python train.py --num_hidden_layers=12 --hidden_size=128 --n_experts=8 --experts_per_token=2 --d_expert=96 --d_shared_expert=128 --hidden_act="swiglu" --moe_layers=[0, 1, 2, 3, 4, 5, 6, 7, 8, 9, 10, 11] --router_score="sigmoid" --normalize_top_k=true --routed_scale=1.5 --balance_loss=0.0115 --balance_bias=false --router_bias=true --shared_expert_gate=true --init_std_router=0.0213 --lr_router=0.000815 --num_attention_heads=4 --num_key_value_heads=4 --head_dim=32 --vocab_size=7588 --norm="rmsnorm" --norm_place="pre" --norm_eps=1e-05 --positions="rope" --rope_theta=10000.0 --rope_fraction=1.0 --qk_norm=false --attn_scale=0.177 --tie_word_embeddings=false --parallel_block=false --extras=["capped logits"] --init="normal" --init_std_qkv=0.0422 --init_std_o=0.0086 --init_std_up=0.0422 --init_std_down=0.00544 --optimizer="soap_variant" --learning_rate=0.00619 --beta1=0.95 --beta2=0.95 --weight_decay=0.057 --lr_head=0.0107 --max_grad_norm=2.0 --warmup_steps=200 --schedule="wsd" --decay_fraction=0.731 --decay_shape="sqrt" --final_lr_fraction=0.05 --batch_tokens=[65536, 131072, 262144] --max_seq_len=256 --doc_mask=true --train_tokens=727600000 --max_steps=5353 --dataset="wikipedia_en"
Below are experts of layer 6 (counted from 0) of a mixture-of-experts language model. Rows are named router (the router's row for the expert), gate (a neuron's input weights, with its number), up (a neuron's input weights, with its number) and show model dimensions 64-127. Each number is 500 + 40 x the weight over its row's rms, rounded and kept within 0 to 999. Numbers have three digits each.
Before each expert's rows: a language model's description of what the expert responds to; "mostly gets" lists some tokens that are sent to it at least half of the time. This comes from a sample of Wikipedia text that the model never trained on.

# expert 1
Description: Structure and list fields. Line breaks, table pipes, section == markers and field labels in dash lists, such as Genus:, Order:, Label:.
mostly gets: "\n", " |\n", ".\n\n", "\n\n", "==", ")\n"
router:522511482474511472474470498572565450471476540504535526437487467537534477472465426485575475499515560437421455505449465539511500517489537519522488513481488558479510511485464410468528492496439475
gate0:498523602470500528448550516534514454476429523510535509476505560560473511476516485449614492446543528478446455543478449530514550504416532525461490530531511531462415523497452482450487489551513500
up0:476551459508501478507441451535546520501493490510414511488553509508531494454533506481397623534555531504552494498482483479485529593548470521486527489459435494554527534526513541421476425487522558
gate1:524536425517581509461580533532519440544489524487523479456509471519497508477545497513541488457568520527461548463473519637511457524489371525512550539483474541445553531477530531527486469495559533
up1:476504528415540490477486455523554439560526462556518517505497432572489472536481487580462524486499544539536473503472554517490531588505443459494506541510466513454478496419577552526499546501511507
gate2:535469550458508490507569526494518442523492509569423486439466490450482522496446494501494459518498545475485517453438551429472442549541507533482571508481499519530496437486543527447491512541509456
up2:430436495508393500480508504512517483474560487506487500500549435526562486511510516509495508517449464463449504481503541483532501455383494512506497533526549534531523409470546472466474443517470471
gate3:460572477517491463536485494480557457403502477504492444543480506498521531471541445510537581431444479524513525497505482547507478551502441470541423516418502489434505471569450536471505532458514366
up3:530528464465443539497465477477479468543515491530477471403462468458494562544487517394490494523467462484489464532508438542580472452492497541504464457488504486388510448428534476490494496464530468
gate4:543522491461502486515511521562516443494470473492497518492471396471447492475515488491591509449423514525523509519488477527483447472572503392542539506526481492454493473464454528438485487550507474
up4:517505506526487463514527498535505486507572448523513539470474436577453510481502562537455499481443523469474523463431411428467531431491545532554488510484513498441472508506463544525501496476584493
gate5:553556528524446505568496435568476482533521565502516494485491415439558436467498496533490444528522413486497536500503457505463476525547492465449533505513532554535475530533495533483491501444432492
up5:568535515521481568447537495479504503489491526496502446475513526510531484517460506527487494567486476496516506545518489481471438583569429520450572468469478509561530503488498440515486413460378506
gate6:520503484468547517425473445589459450450457467481538554506437467483501526444504415477499474520517449517517456478571419518538540514496505503472501525532535592512538447580492494544511489544447572
up6:519485474503510503548483558445510470475465544437556431411499532486466438451558471485484487499476484490519538461477510580455533486560471521460472505563498489448544463485536527512539475520460454
gate7:507550497592601451462443429497529554468522525564440472494523466502536455516532476459574510498447483481491510502535534422509451552559438470486555503484457497501522512473522437490480490522437503
up7:477571485491504548402422429508536516569479502530516440484505484501439541497542456506547519505493580528587512499503516514541542549561495503561502486441500523469474479493501477536498572476466493
gate8:546528434474548491509471494491405484545544503536427511555509414479478412478524434532509470477550510505474559437467458507457524465466483461491518535532516529588510544503458466474554520482519460
up8:444497528497448474516450515522522439436416528522564446515550488552540487566500487517504456550499536501524412555515521547483490519524479541528603481476420453511542553549489523464497534423610522
gate9:554481490479485529479498496524396512403504534575506588520518442471520453501520500476555527545473548526481582529501498584539409525471481540476523476419501527503532493457504593527483580511473570
up9:512497505462472507529428499535483492470469518497429524487460478496455398503483465547594502508527483490620588490431512492394425505532460482470534507513393450522569522543446570520524462523471451
gate10:440424528533539520524503518627470488482463471452533465481446517492445484498513487456553543514465470474509500525489505508493472487538600582491531574501468485503516489542439530455476474520491516
up10:505446476544491505540459543552551515515460491474464510442531545508511543423489510488565540498509466586537457504511519510519483495490519523527471538463488522610485508531523498504464419459576541
gate11:534540499455486539554434484509497457495510513538508514445442468505447468499549546565541486421506512579439491526471501491584468524528490476566503508503509546500572533566508522520463463484418465
up11:470458526473536499499494518509478491485522478487482463530506463526452514462431479466498539476503448539454505520522464532472459535489567498392510513442456539408512546606506508564468473539476479
gate12:428500537565503481409459494486526386519488450499490555480498436508549526515516498435525589455495517509524461484555486540552478528540394562519467446501510505480543514479444567493479435515456471
up12:565507550492476502467516540533447442500486515552478469515476547489476579470530420508518454483551543425435478542483495545429558564550498463477559488533463525481482495397499433491512583527507419
gate13:502539410427505410480572486484513511442512517525505567570515464561535544442491561430501501483536513483520459533584500543446496513538510544521538560519510544442498559471499561463541459396544447
up13:526506435464453535437494472576458503460539477477492574414500468495387489523502490529494483500486602502442484537490484494538506467514517487474520533420512509501495442579593520505538458442525451
gate14:493499430472471487484477496513491438476524520512516465507481455545491447447466414552561510434393531529506490525568478520503476500510478436531475512487555551486512463490494606448524474545512470
up14:492474494544488444484554457521538495457516449426458549436484456550471462524488531480467544510552500494490436532492517525485529493513528540489573495493503455496521455459542492544498499552460526
gate15:532447513523546479463446572523572487476486487393499522423550538537472502497430507470555534514509476508498486496454542551525516480516563542509494494525489545541514519475516523502490530447443475
up15:504490466541500469539526396568491497542480486500475513492487523583406450459496539495591487481475561521418512462456558439493502495510522492575490511487495515519503575523519486467468523506495523
gate16:494512517479470501489513536518527556460547531488568552470516512458548499507513384477522522542512525491475502478509498609453518508506517512525491528531461527502470425472481526559557470500498465
up16:516566407428454549467494465457513506441485526457541546457465468372501468547532378422558497493485451525411544468452447495557554541517515455512532514433488507507497542482524488478526453440535516
gate17:457524506521555580511471525458427488531420491525530453459475489534475503490516460508573498555501457483445502510531513547494563483537505474510517534435519553507521503517449497479472507566502550
up17:570564510521477425544451486445469516404516472528432523531507487454513475539444525515441492538478492430514525459536481549524543475524542515593555548541493504411442501509522495471456495542487533
gate18:578469493514469469471441486508555450523475463510562502526578471556471435517509444462459503436490535557448551447518460476570543474469484507526547480491503610531537546485451546423563561544486507
up18:537483561477465551496511508531417537576470474489581501552438452538472552461463495451451476538503502473517487443555570492487545507520501452472552529424466530592544453500538514558428441462470503